From a checkpoint of a small mixture-of-experts model trained on Wikipedia.
Size: 12 layers, width 448, vocabulary 32768, 72.2M parameters.
Training: 454M tokens, 3467 steps.
Below are experts of layer 7 (counted from 0) of a mixture-of-experts language model. Rows are named router (the router's row for the expert), gate (a neuron's input weights, with its number), up (a neuron's input weights, with its number) and show model dimensions 168-223. Each number is 50 + 10 x the weight over its row's rms, rounded and kept within 0 to 99.
After each expert's rows: "mostly gets" lists some tokens that are sent to it at least half of the time. This comes from a sample of Wikipedia text that the model never trained on.

# expert 14
router:60 38 63 54 39 60 33 43 51 71 41 56 55 43 46 47 51 51 47 51 49 76 58 38 55 38 46 51 46 55 46 48 63 51 37 37 54 48 38 53 49 57 46 50 49 42 62 44 54 44 48 52 51 51 62 35
gate0:53 64 46 54 43 48 47 46 36 48 47 41 49 45 53 40 54 60 43 51 49 50 67 71 29 60 43 50 43 55 45 39 53 50 47 32 54 45 62 49 27 49 72 48 55 67 61 47 57 54 46 60 45 52 52 49
up0:45 50 33 51 53 24 34 62 55 29 50 65 48 51 55 49 56 67 42 67 54 46 51 52 62 47 57 53 73 42 60 54 54 51 39 62 49 36 41 50 69 42 51 32 35 51 65 40 48 51 62 42 61 47 50 57
gate1:55 42 41 43 53 55 40 44 64 23 43 51 42 56 64 45 67 39 39 56 52 41 48 51 31 54 63 41 53 46 57 50 55 57 53 65 41 54 65 41 64 45 31 50 41 38 53 33 44 41 45 46 46 49 55 47
up1:61 33 41 36 39 59 63 54 46 60 64 50 78 42 49 48 48 51 59 32 36 57 47 55 39 58 56 53 36 48 53 44 39 58 66 68 68 48 64 75 47 59 44 40 50 62 49 41 42 44 45 47 46 55 59 51
gate2:53 61 52 49 41 46 53 42 46 62 62 48 44 74 52 50 36 43 62 46 36 57 39 42 56 31 39 67 48 60 54 59 55 41 54 56 38 58 51 54 58 51 56 38 54 45 46 59 68 56 42 49 44 45 46 55
up2:47 44 56 49 43 34 47 57 56 38 48 40 37 51 54 58 51 67 51 46 51 57 51 59 36 74 50 58 39 42 36 52 52 29 47 51 50 53 30 58 29 55 45 44 41 44 68 53 51 47 52 48 49 65 37 49
gate3:57 45 51 72 46 53 45 31 53 56 55 43 50 50 48 50 43 37 57 61 41 68 63 53 55 58 56 46 62 59 58 57 70 46 58 45 54 47 55 39 30 48 42 55 49 63 42 51 46 66 41 52 41 56 58 48
up3:58 73 51 66 65 51 54 60 53 51 80 32 64 67 50 52 40 64 47 42 56 60 53 74 71 26 55 33 52 54 45 49 59 47 40 48 46 40 49 57 39 47 42 52 50 51 38 62 67 56 52 57 41 46 54 55
mostly gets: " Chinese", " Syrian", " Greek", "ani", "ali", " Japanese"

# expert 24
router:63 43 47 68 50 55 54 41 54 73 41 45 40 57 54 42 53 52 46 69 52 61 51 42 70 56 50 58 53 56 35 55 41 55 55 50 40 52 48 66 58 47 45 38 53 57 65 56 52 34 38 54 62 34 59 49
gate0:38 43 50 47 42 48 51 61 42 36 40 57 43 37 61 57 73 47 71 49 53 48 54 33 45 61 37 56 38 41 58 53 44 52 63 64 59 43 49 62 49 70 51 57 28 44 52 50 72 49 43 55 66 47 40 48
up0:49 61 48 45 48 37 56 66 42 58 64 48 48 52 44 56 43 55 48 55 61 45 56 48 45 31 58 44 64 59 38 35 51 35 31 52 49 37 50 48 45 54 53 47 58 49 61 38 47 76 66 47 51 68 62 51
gate1:50 58 39 69 40 57 55 43 44 59 53 35 56 57 38 57 48 64 56 34 32 49 40 43 52 53 42 30 74 59 50 59 51 49 59 50 42 61 43 25 46 47 54 39 41 29 48 37 27 43 54 41 55 74 42 43
up1:65 55 40 74 50 60 57 48 35 59 66 42 56 55 46 50 44 53 48 40 32 39 37 31 58 53 51 48 58 64 53 53 57 44 51 52 41 71 36 46 44 55 51 40 51 39 43 41 40 52 56 57 58 59 44 62
gate2:37 41 70 52 58 60 45 37 39 53 41 46 58 45 35 41 39 55 37 55 45 47 65 41 27 56 68 56 30 37 64 44 51 47 39 67 49 35 37 49 60 42 49 39 41 51 51 57 52 34 38 53 36 72 38 67
up2:39 45 68 49 44 66 47 35 38 38 46 51 53 53 50 42 48 62 37 65 53 52 53 49 32 44 61 43 28 40 60 44 55 59 55 60 41 41 26 54 58 47 46 41 35 42 48 57 53 33 40 50 36 53 36 55
gate3:47 47 47 45 49 50 66 65 53 54 49 50 55 35 53 56 68 44 48 59 68 54 49 48 41 47 29 46 41 56 47 77 44 52 33 36 54 49 44 48 49 50 57 55 49 55 48 37 66 52 31 58 63 53 42 63
up3:43 47 48 25 47 64 57 59 50 47 53 38 55 56 53 58 34 55 47 43 53 39 56 54 46 54 56 49 56 30 56 53 72 52 49 42 54 42 50 42 54 52 54 65 57 52 43 47 57 52 52 55 53 43 41 52
mostly gets: " William", " Thomas", " Smith", " James", " Robert", " David"

# expert 17
router:56 48 59 68 49 48 51 19 60 55 32 44 36 29 32 31 48 62 67 58 41 38 47 43 55 59 44 57 35 47 45 67 41 51 52 44 51 55 47 60 42 41 49 59 57 41 42 59 57 51 51 40 60 41 54 42
gate0:65 59 53 61 26 47 40 43 42 63 69 53 51 38 53 48 42 47 49 58 61 34 74 29 44 41 60 35 57 52 37 50 51 36 45 57 40 37 69 64 55 47 29 56 34 44 48 67 47 62 49 49 43 47 54 44
up0:48 57 55 57 34 47 18 48 53 51 51 36 60 46 55 43 38 41 51 61 39 25 75 35 32 53 59 39 38 60 39 42 63 47 60 48 52 55 65 54 52 35 45 54 50 50 33 76 46 50 42 48 41 57 46 38
gate1:50 55 41 69 72 47 31 54 52 53 63 61 53 56 61 69 55 65 46 39 49 44 67 51 33 22 22 56 51 49 48 63 49 38 59 25 47 39 36 31 61 39 42 50 33 38 35 53 53 56 41 41 53 47 64 25
up1:50 54 57 61 66 44 59 42 63 73 43 60 46 40 39 57 59 50 57 50 31 55 69 69 45 56 33 51 56 52 55 73 52 30 57 58 42 40 51 23 68 46 47 52 42 39 32 45 53 56 37 38 55 45 62 39
gate2:46 59 46 53 50 53 60 46 45 52 49 49 44 55 40 52 55 40 54 54 46 70 55 54 63 59 38 39 47 49 56 56 42 45 56 66 49 44 38 59 48 56 51 55 55 55 63 58 53 48 50 54 39 37 40 56
up2:58 45 56 42 54 54 39 60 50 42 53 70 54 62 51 47 29 44 44 51 57 51 35 50 47 46 59 57 50 45 51 43 49 57 34 51 54 43 69 41 57 58 42 58 34 45 46 43 50 46 42 41 49 77 62 39
gate3:57 52 29 39 58 50 37 37 41 71 45 49 52 60 65 44 50 65 20 53 53 49 58 33 48 27 42 51 70 39 59 56 43 56 60 47 65 47 59 49 46 55 52 37 60 58 47 38 62 47 53 51 51 51 43 57
up3:47 43 29 40 60 37 41 30 39 62 42 47 51 61 48 35 46 61 55 68 60 44 58 45 44 34 48 61 49 47 42 56 51 54 40 32 55 36 55 41 46 57 58 44 62 55 38 34 56 61 50 50 38 58 54 63
mostly gets: " four", " three", " two", " five", " several", " six"

# expert 4
router:47 44 55 57 50 59 45 36 58 69 59 34 32 46 40 58 37 54 65 56 41 54 58 48 54 71 60 57 31 71 47 48 43 45 33 49 50 42 42 56 54 43 37 35 60 58 47 47 42 63 50 25 50 56 42 56
gate0:63 65 16 49 38 54 53 60 53 53 59 54 61 47 40 47 51 56 71 34 38 51 56 49 40 53 46 44 49 56 67 54 38 42 38 53 58 59 73 41 43 41 41 43 53 53 51 41 49 59 44 41 52 58 51 55
up0:39 52 56 45 50 45 57 57 46 45 58 48 47 45 70 45 42 55 41 61 54 36 34 48 55 57 67 52 48 43 40 43 59 54 58 58 47 44 53 57 45 49 66 50 39 44 50 50 49 44 55 74 55 54 48 60
gate1:57 44 59 53 47 38 34 63 42 60 30 26 39 45 59 45 44 33 47 64 59 39 40 55 54 51 25 42 38 33 46 40 52 41 47 53 62 48 54 49 42 55 63 50 59 45 49 63 53 58 59 54 67 40 50 56
up1:56 65 66 62 48 51 47 57 39 62 49 38 37 45 55 60 55 32 56 73 57 29 59 39 54 53 36 54 47 46 48 46 60 44 52 55 66 60 64 53 42 47 45 50 64 47 62 53 66 51 50 46 50 53 58 60
gate2:39 44 48 53 49 54 45 53 42 57 31 35 35 50 60 65 68 63 50 68 36 60 51 53 46 39 76 60 69 29 40 47 46 52 27 65 57 54 66 40 53 50 47 51 48 53 62 53 50 69 74 57 64 25 58 40
up2:49 44 51 58 31 45 53 54 30 53 44 39 25 46 60 55 46 55 58 69 48 60 59 54 49 39 80 63 76 37 47 50 46 56 49 60 53 54 57 36 68 40 50 56 44 44 53 55 53 63 65 39 52 31 43 43
gate3:51 54 51 53 59 51 64 44 34 55 48 46 73 50 50 43 57 66 33 49 55 72 32 51 45 39 49 42 62 46 50 69 52 46 50 53 44 56 42 52 47 64 50 43 54 23 56 35 44 23 64 59 57 52 62 59
up3:56 72 47 45 35 44 44 58 58 30 60 62 49 50 52 55 34 62 52 33 44 36 22 61 76 51 34 60 53 38 41 53 35 45 38 53 42 51 47 47 50 52 41 47 41 46 33 40 40 48 51 42 52 56 58 59
mostly gets: " film", " album", " book", " ship", " song", " government"

# expert 3
router:57 56 56 52 49 63 56 41 65 63 48 65 34 45 43 52 58 49 47 54 50 51 51 43 70 55 38 58 49 65 46 52 56 52 57 68 44 34 38 57 42 57 46 55 37 58 42 49 34 61 41 44 46 34 54 49
gate0:55 58 50 45 46 44 31 58 38 49 51 37 74 49 37 58 72 66 50 48 56 45 37 46 65 52 48 40 47 59 68 54 47 50 61 41 59 37 54 25 50 39 51 52 41 41 42 54 46 58 37 60 59 54 39 38
up0:13 42 46 44 54 66 60 54 57 57 51 66 51 34 50 50 34 64 56 46 35 45 47 23 49 54 46 56 45 45 49 43 65 50 44 47 64 48 63 48 57 45 53 59 54 48 56 57 43 50 70 56 49 56 59 43
gate1:61 37 45 40 60 52 54 45 61 46 51 45 46 41 61 60 60 46 57 55 89 52 65 52 38 39 62 37 63 47 36 53 45 54 53 57 40 47 46 51 56 47 56 40 63 60 51 37 44 46 59 52 65 60 37 44
up1:58 35 63 42 55 54 43 38 65 46 38 55 43 57 72 53 64 32 64 61 59 46 54 38 62 44 55 39 53 55 43 52 46 36 46 45 42 46 30 43 44 60 49 38 60 62 61 61 50 47 66 57 62 51 49 45
gate2:69 57 57 60 41 44 41 65 44 42 42 42 74 60 64 54 48 40 54 50 47 68 47 81 49 46 52 62 37 54 46 49 55 48 53 39 45 50 55 64 55 63 48 52 58 46 55 42 45 49 56 49 71 50 60 52
up2:64 55 67 43 43 52 46 53 50 51 45 44 73 61 57 49 48 55 52 64 36 51 48 67 56 50 53 66 42 50 48 51 50 48 60 36 52 50 44 47 48 62 51 54 54 43 43 50 52 54 48 46 73 54 51 37
gate3:46 47 46 56 40 38 44 60 64 62 42 37 53 62 45 43 56 43 58 45 47 57 39 55 53 54 53 42 48 53 69 45 46 52 50 60 55 51 58 41 46 58 55 58 48 34 63 56 49 54 44 63 26 41 53 62
up3:49 41 54 33 45 75 53 36 25 58 42 62 45 32 32 45 35 51 53 57 54 47 49 27 57 60 43 44 52 34 49 45 74 55 50 46 56 77 58 52 46 61 53 53 70 48 43 52 47 43 54 34 59 61 33 51
mostly gets: " Stadium", "Personal information", " Peak", "| Turnout", " Police Department", "- Location"

# expert 19
router:54 38 54 46 27 55 42 55 48 39 45 61 55 27 42 33 31 43 56 62 50 53 48 47 67 47 65 62 39 59 55 64 28 64 40 40 35 49 36 72 55 44 53 47 41 69 47 59 68 41 33 61 34 40 49 40
gate0:52 54 57 61 42 37 55 52 58 49 64 47 55 49 47 48 51 48 43 46 59 59 60 38 65 47 58 62 50 46 59 41 51 51 40 65 54 47 51 46 38 32 67 57 55 43 65 48 54 46 56 30 65 55 58 50
up0:48 48 39 43 45 60 40 45 59 66 18 55 44 51 49 55 42 38 61 46 49 49 48 51 50 49 43 55 51 64 41 52 41 47 58 33 42 43 46 52 41 61 39 51 49 64 45 57 37 41 31 71 42 41 57 37
gate1:55 45 35 57 59 53 49 42 64 51 44 40 64 36 26 65 33 39 56 39 50 47 41 43 53 53 42 60 60 48 50 42 46 56 49 43 26 51 42 43 39 56 57 36 67 52 58 50 55 48 64 50 47 54 39 44
up1:44 46 39 69 63 58 52 42 68 45 46 42 61 37 33 70 35 43 48 44 47 42 33 42 44 59 39 53 55 49 52 45 43 60 52 52 27 49 39 51 31 57 55 38 64 52 53 44 65 39 67 49 47 55 35 48
gate2:63 64 48 45 27 58 77 51 56 35 39 32 48 45 47 43 60 29 47 55 61 48 27 47 41 34 42 48 53 58 75 52 38 51 55 51 36 66 31 42 40 67 38 60 54 34 59 69 49 49 46 71 57 63 41 56
up2:60 46 36 49 42 49 53 41 66 60 61 56 66 49 32 50 20 62 50 46 56 42 54 68 63 70 38 39 65 47 64 35 57 62 50 49 73 47 55 81 49 50 41 34 51 50 47 51 57 31 44 39 48 38 53 60
gate3:54 48 56 37 52 55 43 51 37 48 37 43 34 32 23 48 47 49 49 55 45 46 38 46 52 48 51 58 38 42 61 51 67 61 49 48 45 63 52 19 40 56 62 34 44 54 52 55 51 38 70 58 62 53 45 63
up3:56 47 57 39 52 53 54 51 52 57 48 64 46 44 36 36 46 62 40 55 55 48 39 32 41 52 48 58 34 56 54 56 53 62 56 37 45 60 49 28 40 45 61 39 41 62 50 56 65 40 67 59 33 53 33 40
mostly gets: " has been", " It is", " very", " also", " still", " It was"

# expert 29
router:58 60 47 55 47 61 40 43 53 61 44 44 44 38 45 55 61 59 55 53 40 53 63 44 52 51 53 47 30 52 34 58 51 51 36 44 41 56 55 70 44 49 24 50 45 55 60 58 36 66 52 33 62 51 57 48
gate0:65 47 72 42 44 30 45 50 50 55 42 63 48 45 66 50 68 66 50 46 35 43 68 53 54 54 55 51 54 42 50 54 59 49 38 47 53 80 60 39 52 48 45 60 51 64 57 31 37 57 46 26 36 47 43 45
up0:33 63 62 48 51 55 66 62 41 44 54 45 70 60 47 47 42 50 47 42 59 55 44 52 34 36 51 52 40 39 47 53 64 39 56 45 49 36 40 51 51 56 69 67 37 64 57 53 63 47 59 59 62 39 60 40
gate1:47 66 46 51 37 49 42 52 34 39 40 38 33 45 53 54 53 55 55 47 57 36 46 56 36 39 38 43 42 58 64 56 29 48 32 61 55 57 47 42 62 49 55 42 52 59 42 49 44 64 33 57 40 47 56 44
up1:45 72 53 48 46 48 43 43 43 43 47 44 28 67 65 59 53 57 43 51 50 51 44 49 24 33 59 49 44 47 52 60 33 57 33 41 56 46 40 55 72 51 59 62 54 56 45 45 54 69 39 56 42 49 61 57
gate2:66 24 51 46 63 55 48 56 35 52 46 46 47 53 45 55 50 42 54 53 46 72 50 41 58 46 42 35 49 74 38 35 48 57 54 55 50 53 53 57 56 47 56 50 54 69 52 48 45 55 32 52 28 54 30 49
up2:61 41 47 51 60 54 50 57 38 56 43 53 51 61 47 49 32 51 43 53 45 61 54 37 41 44 39 35 38 72 45 39 40 64 52 53 56 46 63 68 62 62 44 44 55 65 69 53 44 47 55 48 38 57 32 55
gate3:51 53 52 49 68 35 44 73 40 47 51 20 51 40 49 50 71 45 50 40 55 33 38 84 73 43 60 44 38 63 44 73 34 62 60 36 52 51 54 76 57 63 57 60 60 61 70 51 54 54 57 47 43 54 37 46
up3:51 52 37 45 34 67 54 34 58 44 34 61 45 75 50 56 47 59 50 66 56 64 63 28 29 54 45 59 64 43 44 29 65 46 47 61 38 38 31 26 51 46 41 53 52 51 45 51 53 43 48 52 64 38 55 46
mostly gets: "th century", " church", " Council", " Avenue", " Army", " Church"

# expert 16
router:54 36 43 51 35 42 42 40 41 60 41 40 52 50 62 37 39 39 49 48 61 55 61 24 63 49 69 54 45 58 37 52 47 68 39 43 57 44 56 53 63 52 45 38 51 41 75 45 48 38 60 42 37 36 52 41
gate0:40 46 52 71 54 57 49 44 64 50 45 51 56 50 65 46 64 29 54 58 49 59 65 57 40 51 59 54 44 56 54 40 31 48 28 49 38 51 66 50 64 34 38 41 50 57 43 57 58 49 59 48 44 65 57 36
up0:55 54 44 63 57 41 51 39 50 56 47 12 44 41 59 46 43 47 49 40 54 40 42 46 48 49 48 46 48 37 75 41 59 45 48 44 60 57 48 55 62 62 53 24 61 59 63 48 58 52 50 45 35 43 45 57
gate1:54 62 63 44 42 38 56 64 59 50 44 47 65 57 36 42 59 51 33 43 64 50 66 34 34 58 52 47 31 54 39 44 44 41 58 66 68 59 51 41 27 49 43 46 59 44 58 46 49 42 54 50 27 42 47 33
up1:57 40 40 57 45 43 61 44 58 40 48 67 56 65 48 47 61 56 58 50 48 31 68 39 56 42 50 34 60 47 49 44 49 41 37 39 56 64 46 53 63 45 36 47 50 51 53 57 48 51 37 42 60 71 61 53
gate2:52 41 46 51 34 50 60 31 48 51 59 54 30 57 60 41 63 51 41 47 43 47 53 45 42 64 62 54 44 63 57 47 33 56 55 64 44 44 51 49 52 61 57 51 55 45 44 59 38 50 61 64 62 51 44 41
up2:51 45 50 50 58 55 31 67 56 51 35 53 77 40 41 66 29 56 57 47 49 59 49 50 50 38 34 49 48 44 47 59 62 48 40 37 57 47 52 53 51 44 46 37 45 51 43 46 54 42 37 49 39 50 56 59
gate3:47 45 37 48 33 38 61 46 64 61 37 49 52 46 58 47 63 50 49 49 46 56 44 35 34 43 50 54 64 40 66 36 54 41 45 70 65 45 47 47 54 49 65 38 59 51 50 49 51 47 48 46 48 70 46 51
up3:50 41 47 54 39 41 52 45 55 47 42 47 57 46 58 37 57 45 37 52 36 56 42 44 35 45 52 56 58 47 57 43 41 40 46 68 57 42 48 41 61 45 59 40 55 47 44 45 54 60 52 41 42 69 43 45
mostly gets: " | \"", " married", " love", " | \"S", " you", " tells"

# expert 8
router:56 51 57 54 50 48 48 51 45 71 46 55 40 48 51 49 50 51 58 67 53 72 49 37 55 52 40 50 46 61 43 46 43 49 49 48 47 38 41 56 61 43 36 39 57 41 61 48 61 44 47 54 45 45 64 43
gate0:56 53 66 62 64 65 66 60 35 60 59 45 42 50 50 64 45 64 54 42 63 33 37 61 55 41 52 50 50 45 47 41 61 40 48 55 59 61 55 45 55 50 54 37 75 48 42 59 44 64 40 40 42 44 49 51
up0:59 64 56 56 44 44 67 50 51 52 43 54 48 52 57 49 50 47 57 56 59 45 52 68 72 39 47 55 47 68 40 48 38 45 38 61 52 49 44 36 42 41 56 44 67 49 39 51 50 63 50 34 31 40 47 40
gate1:36 34 65 59 57 67 35 42 68 57 54 54 62 49 70 50 39 44 49 56 48 53 61 67 45 55 55 50 37 32 48 44 60 50 29 52 40 42 56 56 45 59 48 67 38 43 46 58 40 64 51 54 40 64 42 64
up1:65 74 46 44 51 38 67 46 26 44 44 36 36 57 41 46 52 56 64 61 31 42 46 40 53 44 42 46 52 67 42 55 57 53 60 45 64 61 34 43 59 46 60 52 51 48 47 45 59 42 57 39 55 72 47 53
gate2:50 63 50 54 55 45 38 44 52 60 46 57 40 37 47 46 53 53 43 40 52 64 55 48 36 43 52 43 54 54 54 47 71 61 56 58 53 50 46 60 58 68 72 68 41 52 43 42 58 39 37 41 38 54 54 38
up2:47 40 53 47 44 62 60 49 58 56 57 36 53 60 61 67 38 42 59 68 44 42 46 52 58 56 58 53 42 59 38 54 37 38 43 42 47 47 42 41 58 35 32 39 55 56 71 66 41 66 55 48 53 41 49 68
gate3:37 55 43 50 48 38 52 35 50 55 33 56 44 68 48 63 52 48 54 39 42 56 39 57 49 59 58 54 64 57 59 36 48 30 55 52 62 54 63 60 47 59 61 42 53 59 46 66 72 58 45 56 55 55 49 54
up3:42 60 46 41 41 63 61 54 49 46 68 55 51 46 51 59 46 51 44 60 47 46 56 37 38 32 49 38 55 38 36 56 57 84 35 45 60 58 52 30 40 47 50 48 54 38 49 47 48 39 49 52 58 53 61 52
mostly gets: " Old", ", The", " \"The", " Mad", " Jean", " of The"

# expert 28
router:58 60 44 61 53 52 36 48 48 71 35 57 52 37 57 39 64 60 36 57 49 59 52 41 58 58 41 66 57 67 55 46 47 38 45 55 49 49 38 67 63 51 42 44 55 45 58 42 27 31 36 50 51 37 62 47
gate0:46 22 47 54 45 46 56 42 49 26 51 53 51 57 36 46 35 43 43 31 43 66 53 58 35 45 47 49 40 61 55 56 53 40 43 47 41 52 33 54 50 50 64 47 58 52 57 56 51 72 36 44 56 70 30 47
up0:67 54 44 44 54 48 57 60 64 49 39 41 56 53 50 53 44 57 51 66 58 34 42 42 53 59 42 43 46 54 48 37 72 46 57 37 54 60 53 49 35 56 59 63 56 39 37 50 60 42 42 39 48 48 80 51
gate1:56 45 50 43 71 57 41 54 47 52 53 53 50 51 51 50 47 56 63 44 42 41 52 49 45 43 38 25 58 49 52 46 67 41 52 47 25 63 45 57 66 52 60 40 39 56 38 63 40 54 51 53 38 29 55 44
up1:38 37 31 62 39 60 56 44 60 43 42 43 50 65 47 44 48 39 44 63 56 61 43 52 66 68 41 56 65 62 49 49 43 45 58 36 52 53 48 51 40 46 45 49 70 29 50 51 49 47 45 38 52 58 56 36
gate2:49 46 44 52 50 64 59 32 38 70 56 33 46 41 60 52 27 57 48 78 57 62 64 43 48 54 50 57 51 50 42 49 54 50 46 65 66 54 41 54 31 48 34 44 59 52 65 37 46 59 53 59 69 60 48 69
up2:57 56 55 59 47 26 51 66 83 38 48 58 38 54 40 44 52 50 64 44 40 51 29 60 46 56 51 48 43 54 62 58 37 42 45 31 59 42 48 47 65 30 56 54 51 41 45 59 58 31 57 35 46 47 49 39
gate3:44 51 43 65 47 52 58 75 74 41 49 54 54 60 50 60 57 50 30 40 46 54 53 61 59 49 52 62 71 47 62 37 30 43 72 59 68 74 59 54 48 41 49 58 54 27 41 62 38 43 58 49 67 51 56 56
up3:46 52 61 53 47 39 44 37 39 59 51 49 43 55 51 57 57 57 64 48 42 38 47 74 69 29 29 51 41 41 44 60 64 57 24 43 62 43 52 45 47 53 64 40 46 50 43 43 45 49 51 50 60 35 52 63
mostly gets: " Ram", "ón", "ić", "ș", "gh", "kov"

# expert 7
router:68 54 59 55 56 53 37 37 57 63 45 48 38 57 57 52 59 61 50 46 40 52 62 45 69 54 51 56 52 48 50 60 48 52 57 57 39 72 60 44 36 33 46 53 68 64 68 51 38 46 44 49 48 37 57 38
gate0:54 71 61 53 50 44 42 43 52 53 52 58 52 41 56 38 81 43 52 41 47 49 66 68 60 63 60 49 48 61 52 38 51 37 51 44 41 59 76 57 54 48 54 41 59 41 58 47 56 47 20 62 48 42 67 69
up0:68 64 44 58 53 44 39 46 54 53 64 48 48 63 61 60 60 47 54 46 48 45 69 69 48 62 47 57 56 72 59 42 44 45 49 48 31 50 57 60 60 60 52 52 72 60 48 45 42 32 33 61 55 54 68 51
gate1:74 57 55 55 52 43 41 40 48 60 35 52 51 48 30 42 61 67 78 35 64 37 43 69 41 68 55 70 51 36 37 49 48 41 51 64 49 50 43 37 45 64 55 47 53 39 45 44 42 45 55 56 46 52 42 65
up1:31 47 45 41 43 53 55 61 53 42 65 56 35 42 66 55 41 31 29 65 44 43 52 21 48 40 50 30 56 64 56 57 51 55 47 38 54 34 51 70 65 45 42 55 46 61 42 60 65 55 37 46 49 59 58 39
gate2:39 68 58 46 59 55 49 50 36 50 51 50 41 58 48 68 45 53 57 61 58 57 61 60 39 46 46 49 46 39 66 41 60 47 56 48 50 34 71 38 64 51 62 47 56 34 42 55 74 55 40 50 42 34 59 57
up2:58 34 42 48 39 55 59 66 77 54 53 46 52 37 39 39 46 43 55 49 52 32 38 29 59 55 50 55 36 58 39 68 44 46 55 59 70 55 32 57 37 58 43 46 49 51 47 28 36 44 65 43 60 59 50 51
gate3:61 47 55 76 54 57 36 46 49 54 41 53 58 51 51 48 46 43 54 46 32 33 63 75 37 61 48 46 48 56 46 57 60 27 64 72 71 46 50 48 33 55 49 36 59 39 55 51 69 53 46 69 53 54 43 47
up3:57 56 59 56 57 32 47 46 36 43 43 51 48 53 40 45 17 47 53 54 56 56 50 53 35 54 52 38 48 47 44 50 63 45 69 44 72 47 40 54 48 42 42 41 61 45 48 47 41 62 50 52 28 65 47 32
mostly gets: "sch", " von", " Berlin", "ø", "ä", "ß"

# expert 21
router:51 47 39 64 39 41 31 52 65 46 65 43 39 26 55 43 50 50 61 53 35 55 57 22 68 59 59 44 52 53 35 43 42 64 49 46 41 52 53 51 51 41 49 48 37 56 48 56 38 52 51 38 40 55 64 55
gate0:57 39 61 57 57 55 45 52 71 49 56 36 40 54 34 43 71 40 47 53 54 50 50 56 34 48 46 51 63 48 60 53 74 47 50 54 64 74 59 53 53 54 54 52 54 62 53 51 43 48 47 51 47 46 47 45
up0:44 59 44 53 41 53 59 54 32 59 40 70 57 45 54 51 38 59 52 47 61 61 48 62 52 49 61 61 38 45 37 44 25 38 54 47 42 32 38 51 39 44 43 49 47 46 49 45 48 49 54 49 43 62 40 53
gate1:60 68 48 49 61 38 46 57 45 42 52 52 46 50 55 41 50 49 41 51 44 39 41 33 53 66 44 49 41 41 58 56 44 31 62 65 49 79 39 37 57 59 31 47 52 35 55 52 57 44 49 53 44 44 24 49
up1:49 54 28 55 76 56 47 58 46 49 61 50 55 44 42 41 46 53 66 60 41 59 51 33 48 56 27 54 45 53 57 44 46 19 32 68 68 40 67 40 70 59 46 58 43 38 59 60 56 57 57 52 47 34 42 63
gate2:43 33 39 53 36 54 63 40 67 52 46 53 60 57 50 60 74 50 57 51 41 44 51 52 51 61 36 54 44 58 61 62 45 52 53 49 42 50 59 56 42 42 60 55 36 37 52 55 76 50 47 56 50 53 48 30
up2:51 57 73 48 59 48 34 73 27 44 47 37 39 44 47 40 52 39 39 42 60 52 51 58 53 48 65 44 52 47 56 37 39 34 60 52 42 59 44 40 66 42 59 44 65 64 54 47 33 48 57 47 43 56 43 66
gate3:31 43 62 53 43 34 45 47 60 49 55 57 54 38 57 44 53 55 38 45 47 66 52 34 44 27 39 46 65 47 60 56 39 54 56 60 45 39 56 31 32 69 55 59 46 49 50 45 58 33 42 58 41 43 51 42
up3:32 31 52 44 53 56 60 48 55 44 50 46 38 53 44 54 52 41 45 54 49 52 45 23 60 39 39 36 50 58 37 40 47 49 60 54 39 40 49 46 37 56 44 44 55 37 61 44 59 56 56 59 46 42 49 67
mostly gets: " to", " by", " would", "ed to", " from", " began"

# expert 6
router:52 61 48 69 59 58 44 50 52 49 40 46 31 42 50 64 35 46 48 61 48 59 46 42 56 53 63 59 42 43 42 57 36 69 60 55 47 30 38 65 58 23 47 51 62 32 49 53 56 51 36 29 40 42 55 40
gate0:57 50 57 65 45 50 69 51 44 50 44 35 48 41 43 50 51 29 61 47 43 46 44 58 44 47 48 69 56 60 52 57 47 49 33 36 47 32 58 71 46 41 47 43 51 33 60 52 55 69 44 37 60 52 76 57
up0:52 51 45 51 54 56 37 53 32 46 51 71 63 47 56 47 32 58 41 43 59 45 37 46 74 48 62 39 49 42 42 48 55 57 64 60 54 69 33 36 56 47 41 55 58 39 51 33 43 48 53 62 47 41 28 33
gate1:52 55 59 51 64 48 66 45 61 56 49 32 48 44 53 52 48 61 55 40 33 56 48 60 47 38 61 37 52 56 65 48 57 51 56 43 61 40 57 48 42 40 56 54 42 44 53 46 61 65 29 23 50 51 49 46
up1:60 56 50 52 36 46 41 47 53 49 51 56 44 48 36 43 37 56 71 33 57 51 48 57 57 46 40 31 52 70 53 34 56 43 56 36 54 33 48 54 50 61 51 38 51 48 56 36 68 37 61 47 42 63 50 39
gate2:49 53 36 59 43 47 37 52 58 43 61 47 53 43 51 53 55 40 42 39 40 66 76 24 42 44 64 51 47 42 56 55 33 47 65 43 50 50 59 59 44 65 55 51 63 38 55 50 54 56 41 42 40 59 46 65
up2:49 52 72 41 56 49 60 49 62 55 61 60 36 51 37 53 53 63 56 56 58 41 37 67 51 52 36 44 45 56 42 46 66 57 41 49 42 51 54 51 65 46 53 49 34 65 41 47 54 45 61 55 60 36 64 39
gate3:49 34 55 53 49 46 60 55 46 43 58 43 52 38 61 51 47 56 55 55 57 38 42 40 59 62 53 68 17 63 35 44 56 35 64 51 42 53 53 45 60 53 72 32 61 58 39 49 66 52 49 57 61 53 55 50
up3:48 58 51 47 43 51 49 54 50 59 49 38 49 59 57 36 50 47 53 39 54 59 64 43 55 40 52 50 64 33 64 55 40 62 30 56 46 53 50 45 44 47 39 50 48 47 74 58 39 43 43 62 41 48 54 39
mostly gets: "2", " some", " more", " most", " Met", " Some"